From a checkpoint of a small mixture-of-experts model trained on Wikipedia.
Size: 13 layers, width 256.
Training: a variant of SOAP for the experts, 252M tokens, 10615 steps.
Below are experts of layer 5 (counted from 0) of a mixture-of-experts language model. Rows are named router (the router's row for the expert), gate (a neuron's input weights, with its number), up (a neuron's input weights, with its number) and show model dimensions 0-255. Each number is 500 + 40 x the weight over its row's rms, rounded and kept within 0 to 999. Numbers have three digits each.
After each expert's rows: "gets" lists some tokens that make up at least twice as much of what it gets as of all text; "mostly gets" lists some tokens that are sent to it at least half of the time. This comes from a sample of Wikipedia text that the model never trained on. Tokens count by the router's weight.

# expert 25
router:452571528479524559488583437538444472503459466459517441490473467474482467528479457560544479558436515559471463500492471504484512483522471618465474552438477539560517554530432518477405570474519474510445545536502574485478379511467549478507461397555575520537544457516556420467475514503518493420464480464456513480488533529452432488502510523518539566515522459516418497470549530492481486542455505615471465515565480508463488463484403463551535536563506488567480519440570503465514479521479550458467498468529501437416546474467516512424523519529559542490472512496459516533523536511499489539441504482514524526489481435474509528505486511595532472499444556523536488488499489478500568468528530532545538475522508471513497486489452486538538535561496485491473554516541499444443525476497467
gate0:496529500554470498475452532536460486494507539503480488498498492553558527455519492481515478453507535489493574551508481432464478449492434600425516564538585439592534506473470498505518498453452478455472510493485503466511489456474586481547458509486493470483529487511586419553519481514514542470488450553464511475470497447540475564502470543490422538506537479475491502459475532510461547584447395479419545487497563454535530522444565503537591511518508503515503490592500527500515528518581593465457542436481458407469579511533526509561482515483506537477546502437502503554526429501481506508489518440465540503509500406550498472525541540559469536523443463546511447465545470482503521498508515480483465485478437534495496523403525529555472515489591478455488561479524476547495519492393487
up0:483464502451518505542524483471534505509498466499498520501496501458429490539470511514492528547502470527507427431505529577515511539518581413590483450479398535404479497515533509492486506550553518540523496506533513543484508545505439497453545505508497504502478494491411584438475530475506474503507533454534497544522505553461531425474526468506558473486485538518503494541536462498534460432557627513584455516508462544463488476563439488455410499504485507483494510417502498483502456483423410534529463545515511599524458486477479490458510491534468443520472484553516489435468560484530479509539485570537448490504496620431474518477473467440503470468569521467481562505422525522504483499493485516500542515526555441513498497571460470432523492492411512554505391537512504454496480507599526
gets: " the", "y", " a", " to", " an", " and"
mostly gets: " an", " a", " Y", " St", " two", "y"

# expert 9
router:487543537430494472474492532498466461529475460461510452519582515483440461461496548554497477622508524578568449507478466503520519451546524479536445448433478475559472445443466484488446551486447535511490531524485601549568459530534513492441439545479548536549477467489572465476424467518528488437435551411452489476424555530523423502501527487441515530570493484425480541473600518502417503529505502474434450482516523532546569464536471504468540570509565505485515475479522478464485537463469513522450509501480481502440509449526526427509452481411492495445517569457452515546530479462499474518488546430460471521420437498522515498498463538456489481544537481544493524456525478489514535475493508525555512466525443490421517441460439532513545484479503575492481506524534560516491500483513442
gate1:437525460430525492456454460602460506536551544486521536511530527482520446479507562549499487597472553545587506525400431536534532470497507439503512529494460547491550526518464520475470502453527498491483515474482542472511476485524531462441479495436445434513431527479492515507522462440460437487485480492458576433546446470504438512499467500483586538544518426463458522568452459588463449491553479502496529537527539491482544531464463498433562458499477533527484456460494496452473558555473480506485511452484497470441507452545447546508470535518570510489507535472503512447568443446488511585533482450458444480428479527534509520546554471508472432420530489534530500531506465483506528511516534559493478488549432530493461539486496577514477482479484556589548425483522535466484437421499423
up1:453538450441511504460447462611493492531566555502526548504529513460533469482514559563502496568481568552588504535415424516529545499500510436528501527506455571489561512511475531466496521459532503497462515467499537467516483478525539479454494491432450440512445535506486526519539478451448436509495506505462588439549451456506441507488467485504578547526556423486457526540429463594483459497547485495491531556531545504484544519461434505436554440507482516526458463432505475468471564568473494488505518461475497458443512447538450524534463556533544496470499537466482512435549441443487498602566483455465440485452451529528492526552579486510467438446535484525525500534494455493493533485529531548499488490546451532484450547482494552510457502464489544582530427478512514479491444429507437
gets: "\n", " (", " in", " re", "|", "=="
mostly gets: " (", " re", " co", " Re", " con", " dis"

# expert 23
router:465515472475506532497516533440460466519497413524469461533523532437476523465399513549521511487502508526494506510522533537443493461555490504518487487472447493535389416436476458447509394499452459544492528525526523501515425531456491467405470470529460563531492486481512496493475486490558496528425539443498543494375566540467485463481488510489512511535509534439467466449574465465380489513490530501544459536574504559531461508459500448515478536538559461467460515431511521414529509448458517565477506433560554513469535454485537492422564434485509514564451533492518499564508528573537465494543539459459539466459503548490525510492514438471487458552519517440492511472581443480524532533513546500482451446552499424491530525526457472506518518535482455492475557457529475474431505494503442
gate0:589445506471482476541476514392530543498476476540464418548505465503507441473473430533486499561528500499546588522561496557571466451463431498488440498542545450511490527585465526465497489499478440490566439541527416463497563536518483488425494566528448512535509507514509444511447527516495475531550464499544467523396473498499507527472479500476477542468535550491574431477525490532507542495496520504564479488478493538495485530521468481553517488470458468391477529515495456493525494491481540479558460478478502465548513542521528553510606431457522478484473471502525531511490532579509481536476514529470490475582489474455556547574486470467499506525508625455508539435489482503451484567599497485492431411543485551515518537502460428506518484470467428467553522498456530470528469561553490
up0:490464463423510469588455518383491479457482516498494460495466493514460510456460474474461536542497444560588502523485509530531479471510389541520451492528486517501525498561502485495571478536484495482548473565434487494545547523535460487481499482526461500465526528481546472499555533442524493524515521456520476439481524480443521527429596535499449586522461495512554486496462476468453501502560520417543447489514493582471476533466453584535565492501500544501476483477471455516478410454430552485549454500523500505556497513486495534441563369492453490422444515453515444559576560542471405551479528512466441523470435451487542526486537495506475488550538576504473520491536411521475558586524503457498505504553464496509576541473524497489523509513533474493552499436466508478506484518481510
gets: ",", "s", " in", " and", " at", " for"
mostly gets: ",", " in", "),", " at", " years", " over"

# expert 5
router:484548506489507566464527467470520461502408467536527408500509462523496489433419535565505464541509485518455476462488503468425501451500509495450421464472464484558415482452452486529506493477402542439408553524422532596509453517484477536477485523447468518520442472482536489448442503565562455493548547426500502525513518443507478509486513539463484539610419521518424493376522554534528479542465501511472459492500445475497552488468467516548598578547515515512482466495501549494470515465516470525463503473588452472456493494427473468472526531464524460543491593471459529500529518497503480463497547439555511562448465536531466522501475503537512480556452513547522473516529481503565541472504491483556494529547501512501488508458474492539539506539479493465442557499465446501465529414499434
gate2:500519483476526480483470481470473505554474503527519508484540512535553468483461455568534527495495519510489453553499512438507487507560401453477503494486458510543491464511481496498511470479498575536410496506500486519463475536567463480582522510444588540549428409468437445525525526550556467557468541503455522525560483444565526507539430471451526525509450489466465460466488455545525578513500471538470552533506442481474481528466485553519558471488500444466523467485513468502517596490518448460554453510463497433496558439496561417477496509497464515485477540551524505446471510462516487536501535529608528375449519490525472505547516552488463474590458494504590424459447434469544507518538471464539433508549455481436567450512506557603489499529496539480512538543487491482427481506544462
up2:497552519522427510455519512488539569490486516515552462478465419428460543525483474447544508487452499491438512544550592506555551487515498499551491501452416549484505444414459519460488492546549469492527541484498480477419496461538557532461566490531432477458527478517504522516535521503494538554489495508523500589477506528545479466531478497439526530469472492449529501573519555458499470461415507493580437528501473460465500502504452507539496513419496502508480510518489490546493455524545476511444518493540481596485447506502530535608447538534528478549499466577489503514409560507471484457370427592481459543556543521533482483457418510501423429526507502465520508525546439443467504545458528457473504448527438445524524472527509581485528525504489502494525530530517495521562421437525511
gets: ".", ",", "\n", " |", ":", " is"
mostly gets: ").", " ==", " are", " were", " been", " include"

# expert 29
router:444521574449529406482511522508469427488473490523419455462538483558517509491490510560495487482472480584541524518478466510441445479423545494464484536418505420513515463509451511486466506542508514512490521550505508497499451550466507474445450467439499538511479428534533531436506482478524536475454529550466554458478495612480487476531504531459518565572436465441477448481486506544544558566539553529525480515499498547514452442535450447548528583579468555480491508496508494508511462482403515636457492497441532479471511445519503525483483414496524498470520531468447500479504502564492509435435517500435481575515537490464477475555453550495581438430532501521572508490521503469505532475528556473460488445501476498482515493541435452572483453499484489465473527544439501490514502518391509
gate1:526495550466500514525494525528564520509526495531527498493473490574523490518465536524477488506503413554448447482447486546512484503482496506516561523491487460485446438481501519562505494454483441509592492555473458511516488549502561418485501544487474503529495427469534473436471522455513565590494518510587532489581491500509408510521516472543482563495498489459493392423484544508520574435448492570586486460496525487455469481480447469441475581517483552401493435433537510544508453498457508518506513463405477514544463521502503511484464500400488520525509525445533456462447515511494497523404490490453460478515508502451523507561472551460540515526531516459598557520536499460456469497533503487399540535527501496519535413529460458419485536398512522495504541467483508462498556473564492
up1:583447476437528504536549456535575483515510526547507488442459483515519501535438545521481495536472564476577532454511485479484475491453535495448594543457530513575492480521548460509598508487513472481538453497441505450477460573510552534450513473539500512475464479546539460444433565520529483572465490511469466525531496516524474430504481508555587563609470439497488447578468536533535493470446505500531466441516542542444500588416522455489512546512477533407569435401557527524536480529528500483468496508509514460431463529493439491477478493498466473556479499500460446480500580493472480478509464521524432575478504465528459499481544535508536552547498544509495551501506505511500525471528434554477429463591501504519463405493493499510489473432499509535440492568443529473454522498513508
gets: " |", ",", "-", "al", ";", " at"
mostly gets: " La", " Sp", " la", " San", " sub", " Th"

# expert 31
router:477587556450493570443510482576512459479457479476490488485491556510404494503420536504534427506483497460493430487495466477488482469479495557454491473452531546501520471513483478478510538526511480542513501541464678496536462478494463477429450510534518531523437454527533481481449485580530546461532492492447442512486496502436511539541524568538578480502461460462511535514506478503435464537471521501538494536530493505534524503477398461512601546496534525556507492466494557430521495500461479466438470465532457470464511462458428530444488506463546505524404536494510490604508515468491542443416491494435499458578499526543436514537434545532552512516461531482490447462491475503506574504496506506535507444500520418444476398446471466523511490556510520472436495521524467489496503508522428
gate2:484573501461434480548509576590552524531445534462485496451503464472497555424490465480516515489417499479490534527491520509452597501567472506541413538557475506548460481509509471483516556508503449468486499465485534582550485479457529460511523551492465501500512452486456560549481510541523503513498379444491443503520425448446500479480531508545547495458525496451526445526559490477479434563551515593534436477533532564512521500436428494485538524529484514531533448495490537522540467468465531470496440490464495578525478470531461543486439464570522496522469495555508460456562560449505530502542449543386539520525561511511563517525515514561478499429414425572502457535512405554529495499500495562522546492479495560462440481449485488507464514542432487494454525469491498491465493500462491
up2:514431481530531482450498437442420454450562465564528503521500547529482485556549533517466506496551516520495441476498478520548409495398540471474605485450530508417528516471482497511462433487462519513505496541551457422476507522544465531486481461498561512481486526527536458470522502443464476468489609578502517492487611562543465525518502485469435505536481493532474551481436497517489526458433484409446549541457487423469489506541585518519481475494536500474460561529520464483456522514530469507500551484533515435480519542486561467506556546453495512460535493443490539539439432556491454504467529486589459498476453442482438476464498498464517492580566572445510530491468603434489483525490486426480462487516509441534533492554514517483556438466570517489542488505504525540537508482519520
gets: " the", " a", " of", " The", " an", " his"
mostly gets: " the", " a", " an", " The", " his", "The"

# expert 0
router:429555507510524524508527511468539491499476505478494470493544470469506483461418541581529487572506496530554526467461535479434513465537510552460421461442415456549469432506451531495473416464423487493458522509385533557453444487546486514434554514554571584541456420487563414428439512526560490502455550427454499480488494497515525563542478589473471532560438506476509484424534505512512463555494515537464493512561472455511564524523530467495549527487485569527463484534522506452570483513472497479502519510538445510501522463478588514508492489471463461607504527510503477496555456585473432515523510484533571535497538550549484427478462494555508443475494473507466420496531458488500507506508491474513474513495540528441494548442453494566575503552502514532471515522482510481497542493554497
gate1:504556436478539524506474533460468521451528391466543513523534517469516500527520480501486523438493518523497526497492519480502558588559494649484489500487482485489456505505523474525507513501510508531502484536540503553475492518521534478499476487516559516593528534422484458489448521581511504477519502516476392452460461616523571512495548583462458462498518393600508505466492531512470523490527521497442502499539559529510478530470465529473498532531492502579495495512475496490574465465441526443506471537485530534474538469487647496480456407470487464473492484549559492482570495526485454537576513521470523442533479483524456456497505484511550484482537455534418543513577496455478573560465505415533499504511577526459437507518510521574491584510456530520492494505551487445518497558463528
up1:494546447484541542518509496515510494485533420533520483592520498565520473474516477527492545512497501492484559536441542534456616508557452598451480516519488479492405521517512478537463474504485536575512468534461476551512499464525493514503472484538561509656470518460539459422472447571448474432529545462500453462430467549516579507469532575455445500497477440546521517503492527501477575529505501526455498488536468507508500551485477524443489523548490485512541526535487489472577482480501484490538526524480539481486532500516564473502475484457468460481499450566536497554552522490495434539567521465544540450499563436493482424511488440492519462372515494508433502453474492436490640555445484455503552509522541478490450495577497508543487570531470496507493495481505529495508530460450558
gets: " ", " 19", " 1", " 18", " he", " 3"
mostly gets: " 18", " 7", " 16", " 13", " 12", " 8"

# expert 10
router:435552479516482466515524531548487491534476542570481516507452534444459562471476497601488507549473441499562510536448478475482480465516566565522491478519520473493459516501501510486550461573490427523429606562433527464545418486552496433464566534452510485519509460488542500492505470445507505488498510477517582437518462514461491507483436538472493506551525472461538496477474481527497486510470549537511480526478518462483517539339453435446515571590577567575467526522553548489566514482477486483440550489466498497452553492547501497515575490502470501504476457407458562526489487556489482534448522454465444509489528495512519462468509521574553469445452478511560508496510511452495511459479517496471455512492544402471481546430446575544529528502531505522459533531442473435502511525464440
gate0:554453483456552536465521519469495527532467567472494534496574485447495521512502515517442505551504542465548485512460487478559497483524558507469522483545552468480475438454473490511531455459479485485472535471513446490484507448510444561486556510451393486514516546499510452507454416459542553472555561482451571547487477477541491430451486516507570530520505474501531489556473464423411533456499492492431476465480494419507519475422508468510529495484509467478450477467519416530635546478464437547448532486541448457541538511498557522538512512513478525499549463483492491407482530597515551518482504511522501548456483584491513496532519563488501480455459511428460499474522517586519518593490492483497466415510481523485534470508445527446542468479427467548496437495473470513547473499373423
up0:481521511563504487544493473458542502457513488501589485561469494568510536484503514477482482441488515511430476501450495549533538509507466483571459518521500485481551532509505595513435451553555499464469568455518557517442489551447528420555508556590592483458475436524497548463501480599434499509430444539540439466565597439549446591517518567497505491460544533438435526382489518550466503475527453509562512509476487537510479487559528500532475476503506531497489502502498556465542490526490530404542515512458521547521512572486461483485484467504500528522493512489439480500533553501467477499511482563534516508528485537495583539535491483539495465561500486551582552476441483511466512436398500460506520587454483501502462477497491504533417489479511457466484537475503524545522506492602540
gets: "s", "il", "al", "l", "ed", "or"
mostly gets: "il", " L", " part", "ill", " la", " Wa"

# expert 17
router:384532552526481534499462524507500473554464467454462516494542477470448536506454540531453424520463463489547477532473482503462515465504526540511465474442473457621423536431555550455439533488478495442506534550470583485515497539450547517481545535449446499445566488535519495420453534541540489449474560467495514428490514471532441475506516509432540585535507459491518480498582482515484475578478526536405433459507519428511539478512478512521525570551592584485532500523497494489476492487381528478503489438555498543482561424524453507501497495506479531511498552514443540523526518504465498517514522481384477466520510538550539473509501468482514456517457544496528526494494469478590542512486476485529575503524473488437479504520435466510542466500504531519417537570537531471516572526521472
gate2:446469515507451490458533515551525481589484511502485476459513463477498535500492400497463512501542517504488535493491467536471480461553451511543499546543535482501510548499417474508436434465458506454515441542466476501498571467466499495547455523503502492525550531534500553483556521577580549566569448459497518434539502461496534432428595497445527474481540494462514556502390535506562485525518543549522552517499519505473436531540484471491502464479511568516531484562489453511502456521502565537550495518521498523528486414467474462456565471441406514572536609574493509566428550567502502535447478543538495530445566524513489559540568489506414465464515510579442515431465463463507445480536470488512488526442513525475443502465498514480478419462567531549490532464530508504536528491488506
up2:557528489486557500516448481453474522370522506492525534555486556524512464473507575506552491505463483489516466532532541494538525533469558493456498447476454506501490488514570533479554559525542480562487561477535524508506428536547505514462535496513500498501448497484487484522440468407429462437435541528502499557451501569490483553571410511533468514532476509535488399498588456492440517464473470443496448472489496515506568467466500521497523539515483413475487498439521544491484557504482421448459514492493487503465496583544523525531445519572600486452466397422493490417558444420519489461543517468464503468567447480480505468464446502486599534517509514424557471566521519515470547532468499508488502471574504476543550494527525481498507567557453482471514459558490479501470441498506494
gets: "\n", " |", ".", " (", "-", ","
mostly gets: " (", "\n", " |", " \"", ";", "=="

# expert 18
router:471555477411467481509552548477521470555507458495441482518545457550495516452438471467463509486496553524450477545500507484450475445485506533543500559475463517523389534498490515435533442536510482510548610454421558504507452565511544546464498519489541503576519464491500485491494458482560454442454554492442532472509483569486489510554532585431508514540478465481492540523543421485516518527538541559498467574557526462494438511476466503479454537522497561472558421540545552442558521455526503506529531481543481576496574442476592467468537400432514504514566528477457520517509532498450510520492468475487500497481525480518448518503528579482503436578527513500482562484537485492522505570504563507486485425553463478467549500509446467551541550496552500508412501515536556519552501439460478
gate0:582536463526476489557500503512524523501525497493439462488593469463491483495449476445484536481532581503512465558471512427555549528554511468479544529617545502498472444534472492448503407492483502442512543551444530541456401517535529580496477547488438526512487449457463507498521506467436467491483544552469532528503490535512403520460521518472448523477534535498565509480506546514497582543534486506508417482491523545491431503523508535427448524444575499538542481532533492507545482458476434451491560475577536490533478550526499498454509505437450480600496510421474509488494570502482564523499490526510462503577485454428486472535580516517528566475418431489494431455481522516506507540514521482485480437519513496491527475483469495535494521463486482477441492433472492541593421523486591
up0:560520484491475477556509510499559504494529515510460483509580490500485494498448499455473533508503561521503461544465525455538559523525515466495565508578541512500492426543507459447539431499481543445546558537407543509480416512549529569494480540469453570510458486493471557525526439522418471518471500512460518525477498542513393512468510557469461509489504503510552503486499572495481526575485462510509385475515494545505468479508527546412462511466543505558532447547535443490539506421488459467516540451585572493539498519554494480468503546436469478563479528490438519521472580495462624502520522528535450501549452450468477484519561497477495524493451392497484453471483471537495518539530512493445463462504518485494551464507466502540496495458511493457465505388515515528598436482488603
gets: "ed", "\n", "d", "ly", "==", "\""
mostly gets: "ated", " film", " ==", "ted", " used", " made"

# expert 3
router:430565524496474486501524512564492523514486476460462451518511514465478447433460542494517449537557542517494479490467493493523505468525522540540455549445467534539452506531531522419530500566519511472471554532452544525473496485567507459507508518473501518521446504422546447470448490489551490467480555491419557488513464572490487533535516553482541542533461496524491499500532515541499411565466560473466444480540462561536516506499476445497501519498492518466526539460503516423515528440490545559552520510542405540485555554490550573506493482438497442577462579581483487506517462480452423531456547432514465510452501461508348520529516511538459472508523537526506507448588436446548477493540527551549471523567480471393483500507491498530509539522471496505471615552498484581478476493534436
gate0:451492497510522497542522538486488476508491524552489480567435463524486480529501480507501505509522460510504432442538511551512510547538482537523503490471570517476455441636469441488479492521491488535410510540470469501497534554567496549557476448527546460462537513537556485523452449518453493517545554492565545538484501469499494523501482506559428545507489442551532488503525536533563486503488577476465431509549394549464488524533485561414524447449545457542509501518529479472479531439502515455563476551599523451500544549467473531486503473485492556467494505565509540471487447496444455466524585527631499515464418509548489511530464478561526590474374497538419500458531503494478516445535511462501475507510454437529499527544580449490510502577481570523481513511500513540512505433499491
up0:470542483496551486500462488524455451485484512474474477508446448567500522482539549504533516480584509517506440479455481513485565570525524485503471500461531523495486476553474478515512503490467498480514502529467502537538535496510453478526532501539502438506471500515466484463449431518503497555480544553532501437444408506464491524515482500571466596503472493442506513574471548602479476499476539457486484564551474452525453520464427506434567563439544490514511486518493544479494541465472493443604481552597462455468529567391543572526451519505567462429517467523491517422477496493485456527580551499499499425423450524494491563536533542543502498525528490540452446406529526519485475482496463444480473547519465467480460490582539521485450556605535509537477466522545549497450475495508393
gets: " of", " to", " and", ",", " was", " by"
mostly gets: " to", " by", " was", " He", " he", " with"

# expert 6
router:506557517474529437500493530467491458499462447432459389487583522492468483469481464526482428530462477576491461541467435461510525457547494555555496507510510484560470481501471489507493558501538520469528590528480580493544471500529511518422487570433544473458473486525514458415450494463529416523540542488454508478464553490451378531557550517442515550534480462473475503507567487475453458549523487531517459492566505515470510516473452488491497576514542500474482493473513530516445541507491514522502544470461447516506470444482478461516480458501505468403519513468537486493560492502509518508400502506432489542418469557539475534496564472444537410514453458445531537473534476458537614513468534496495473500504421466457444490432413545478501548533495517554500481569537556516535542542476455
gate2:531502498499465521542462441502494492480440484530512530549511509576573459395477497494551565506535528530461483479475501424517507447435423515535526515424467428573461506492464462477532507437531545463482426522554504417542403470488493459468562495499499478474425559516480503434484611542556462516512491432496469485426497549490449494502491511471543476446523516502559481492532552461463528518522444493490439526524535483494399560502458486551544512481549485468550482483538472566479485523556559518474443498556459511472520517513492559507599536431463515467554509490503477564499529470465512509448539468529510542450518437504508458517487536505475469524530477478472507515466454402553513499509469419494569505507501529485396488556493461526457543478483487537550502527504545569578434536559501
up2:481496504497512472442533553497483510526535542480481468472483497425438537615521515526457424485489480467550493519516496559480480529555571488478452477568532571447564484520513515527484493570487479535568554485443497573438601505507510542546471503508486514527560440471512468554517398457433525485509506559496551513593497481509564479528481507550460516545477469499443511526457453548547474479481551498523561463499452543509609461522551530457434501503453507530433503516484519442519508479453447509529553522456547478517494476490502445481418481563540485536417510533498512460515463528531481502535462525468481474561481576505488560494492460474516535492472529507542503503540528609427491504489517589500427488477487444504597499461512538466521451528532528472449499481484450450417564462443519
gets: "\n", "==", ".", "|", "-", "==="
mostly gets: "==", "===", " sp", " ==", "---|---|---|---|", " trans"

# expert 21
router:496525598519519449513542537468529498487510438521462461460459489502502538448538487547432528450509534533560495485440477584489524456457501523447502464468464476510476499464498475511495504516497490479500526524483510489451490466470504518548526513461472505478557545520540517453444561511525467502520524514470467485551484566525496508475523519495519565551498498473403513494512465516499494503497518577518460503559406471483488461544481414567481530586503485493499477435535505508398421488473442503492553556491491517502551383397565548455609507474552526489511589556484615537509591502496496489387484484473522520556546530561428563506473528457535469493504487537504472528502490482504507528548510528546492481502465490514497463477493387562514533575526540478421568559464490508470472528501432
gate0:529548488587463507544535477444526406499513501602539485504438495547520606527527497487522525475505519571506473451545546517502552456465535555492441549440508569480486567527515478550508384485526490562565466543504547527544506468489431482541499504457486486484427455495555568523562490500496481442504546522522455481559479545449495476515518512488496482531491522530466538492492486463520437492500460433542505483549514490407493426490430525598468505501513491489526465492529533561478511522527482487551440534503444536499501481462583481455557525509471536475522576482489537510494567474538471431476476535458492436485478469491495659444447532574497548547498584564477492498589455498519520488497508518571497527526488483493542486504479533566468488499513513461483548554530458441498510483515548
up0:540530538501520513510437486504460590516522603501456515469465507501490528493526512490505388459421592533500487475433496452533531494422527428514474533490443589457505496471548509536497484460467522517441490547523519482475516471507502456504445563476475506476478501545525482545539513458485453463463519511423444479547542521492394495521482509525454451452475386556433457508495524588557450487481436518482516452478470528591509427478479590513547458489523544538427519504552482459474496580466468466545465505470479401487506530522470492563475517516482462472479550484474494422483544571479479534478513512526482489501513518539525485494463500501519487520456491611568523530515482418487518513490438494568480537545507518580487511504518493502407428540482539458477564515478577508464502511478517
gets: "d", "k", "g", "er", "b", " K"
mostly gets: " K", "ka", "ko", " Ko", " And", "ji"

# expert 28
router:512517516499474493501512451462473434549526469525511376542559562481465498512422500564579517576522514466492495515495541506446506441566502513547424432531436495529455522539530504442460496464528491515525566533521534452548458493471466474463415489504474566550503525496603451493453502497585547446468510490472468479465463460502501553516478549472514524510510465437518517450505520528485471514410483550461480535546482464474482439517469446539505518523528492473429432448575470485511479500514573482441506396552484528499509440454503519449520470462478443461459506492484610606581536451456542529475541505537472452572499495481442553517491503494461500485460482512556512446499506412515521544501518474504477484470484431409554468429473472515532521505523509455465536474502567471508499546496522
gate0:474499455463455481493523419475498508526527549465498486433442494461487559459519436540473495536431452416481432469498527547443534508477524559482451494527556527499484512425470552490533499452526474561490398446493458531495481538505526453508439557552537495523519573565465500537566471495496469494485536541489499522504537553470576486541557508509487543533501490510525507365446551562462462464423524527569554488513447495442450439554515517525487528547469475553503494454486490479532490519428545463470450499490499473459463510463449466538509543498526536491483432548517524533528533492423550512488508462556542434480530503503517508479576494555478466493439580565415518472505495485540538483471453479548505429482480529482481464538505421517483553540558467493464504551483582507456563528613531
up0:476479467477466476510514447430492516542513548484526486423461495441500562467483443513510512558416434427470471470460558542453523510487495537497461524545502548488485501423465564522518482453559494550472441472472483537491463535475558469533455581528526528520512576566494503521562476504528470529499541538471488513526531558483577509540547528530479531546515505495538539369461503537439444473439510549535535505505486505417483458528519516505508536553505473571484481470503460467563498504444519500457459489515511444440435515430460448528509500506520521520493411561515520540520517501439589514508486458564528435492522520514499506454619516567471453494425540576411497481530495491555538496498481502521503466481514501476497517543509438501452584519560486480446524550490580517449578528586511
gets: ".", "an", " a", "en", " S", " ("
mostly gets: "an", " can", " January", " American", " December", " Bar"

# expert 4
router:438576491535460488443550477481510509461446495463493443516552516566498415469411521548511477502509466527518505512483489543486546408459535502452441495513476496565460487500507552530433516501463487533408571520473535492549487525549453485453502546467478551565547438528531442429503471469553418441494497477515563467458512504503495478474527560456562509562537462454405520491566515507463479541440516531463491563559496514513547504524492459457514538503554511552459539506505488469546527446491531522471559472516413553457551491443522542508536471512551523502475522484466571503523555512534463487443522419496538559519533522475509491577456526506581412492475545490508533414514468472440514475549585510508505540481500434531455491512422452527537577514538482466476549450594480539523499507492492
gate0:472579490430464478537463509396477505462498465545471498505523542489522471516472437540449552550486516554488531492561530538477459470478486497464518517510554494565494529511531589556461532523489462513502513513569537443462451548524597509469428524501525481503544485477521498487474437496522416557508488457495498482509466486512532457555516553468467443517489502501496521547466587425465397535414543532496479513467544477532493533462505483572450447502454469532510580503503512470471479488457553508472501474523405565476460433471544528478516517514560507480451537503478463571528493514435421451517517471562440523453502488468455526545531465483502520472565516527489508515485484449520532499577478549580485470411479569508466455502437466584453517421554525446459523472568448444588472504502493
up0:492543495456457469527459508403483506476496473530469514492512535487511488510472447536463560575457523548493526486568540512472493444469486481466518512520541485552502540519537573562465503520501452524522516519566562442485423551531586509481431513509521503523549496496513479477478439498500435576513499452479505480501467495500536461572517553453470458542497494514497525539482611442481417552404527526472471500479517478536492561458520476553447457491444477518524581494520516462498482481460538480456500485523391560465458421463563543465514554509553486481459542505463483608530506524447435445530507462577449514454517489469460523546527469474492506488579534527513522518501515463513524501558480523580490463427483581522478462493419506588462504427552523466489505450585448476590478505518488
gets: "s", " ", " S", "S", "es", " C"
mostly gets: " S", " c", " p", " F", " C", " g"

# expert 19
router:482539478508491473543556509459453473417513470477488478482520463495425525496477483516517433538470521545545466539449501526392525471481506553493496540442454489569463449523491548489433461517506468497586542471466529550455394542493498522518525539552500496472464501503536485445466554499638496471441544502455507548468512518519501540533505528500499572525535634391484482490537478504397496505489506515492466555549538517506501505460491430535550590544507570537485479547592522470517501410439511522499476458493460506486567431466494458519470412513432503482510467522573510509590539512479565495474492530505497426567527486485506475468466540556519468459452476544518553475469488507524502491494513515490480457542523483460511472472425505560522508476552442491431524521496563510470549528512467
gate0:482515511490496502499568556533506491430434510526522487501486460524531520468477551571495506449495511511425505494483442521501515496542528523560568482441435422560412426454497576557514511526544437484527461485532474454435447505550522532561534534581506528515547502492455541509474511493631505529399518412548510515529473492497502553516478478472483522453487608451531450452478542515480480544533505467448497547485469515429525568503465448577538603429530514553434428480529497518532530505458534483473505539509414513508508507458489515542438438501507512446496562504497510453493543481535463521546478507567554468406442491479480461458494524494530497554489444468511499521573511520413547437480468529495533500539500553460522487474506466459539565507453478512480498528468531548524465542535526
up0:469518512497492503489539542508500503440443506528521475495493464536517509453469549569503509470500518494443509500445475510509502489546515528569573492446437435536419433466495578566505508516549435466538466479541489467440448533550513535572547518569490521520552500494475537503476539499643508545414523423558503504550460489493518569554464492478490499449501608456522455437481529503458479536527530465465525564471471512397519556513479441580525598420527528547435431505532508530542524508462510481471492547505413516522529515457508526536448424511511524451492563520497513445497540479564470508540473511579542465425439487471483457472486512511549502554496431476517504532550503519438554437465464515508528503525505558466509492461512471468536564509450470514484501538466518551529474552520538
gets: " ", " a", " M", " P", " f", " T"
mostly gets: " ", " pro", " M", " W", "M", " m"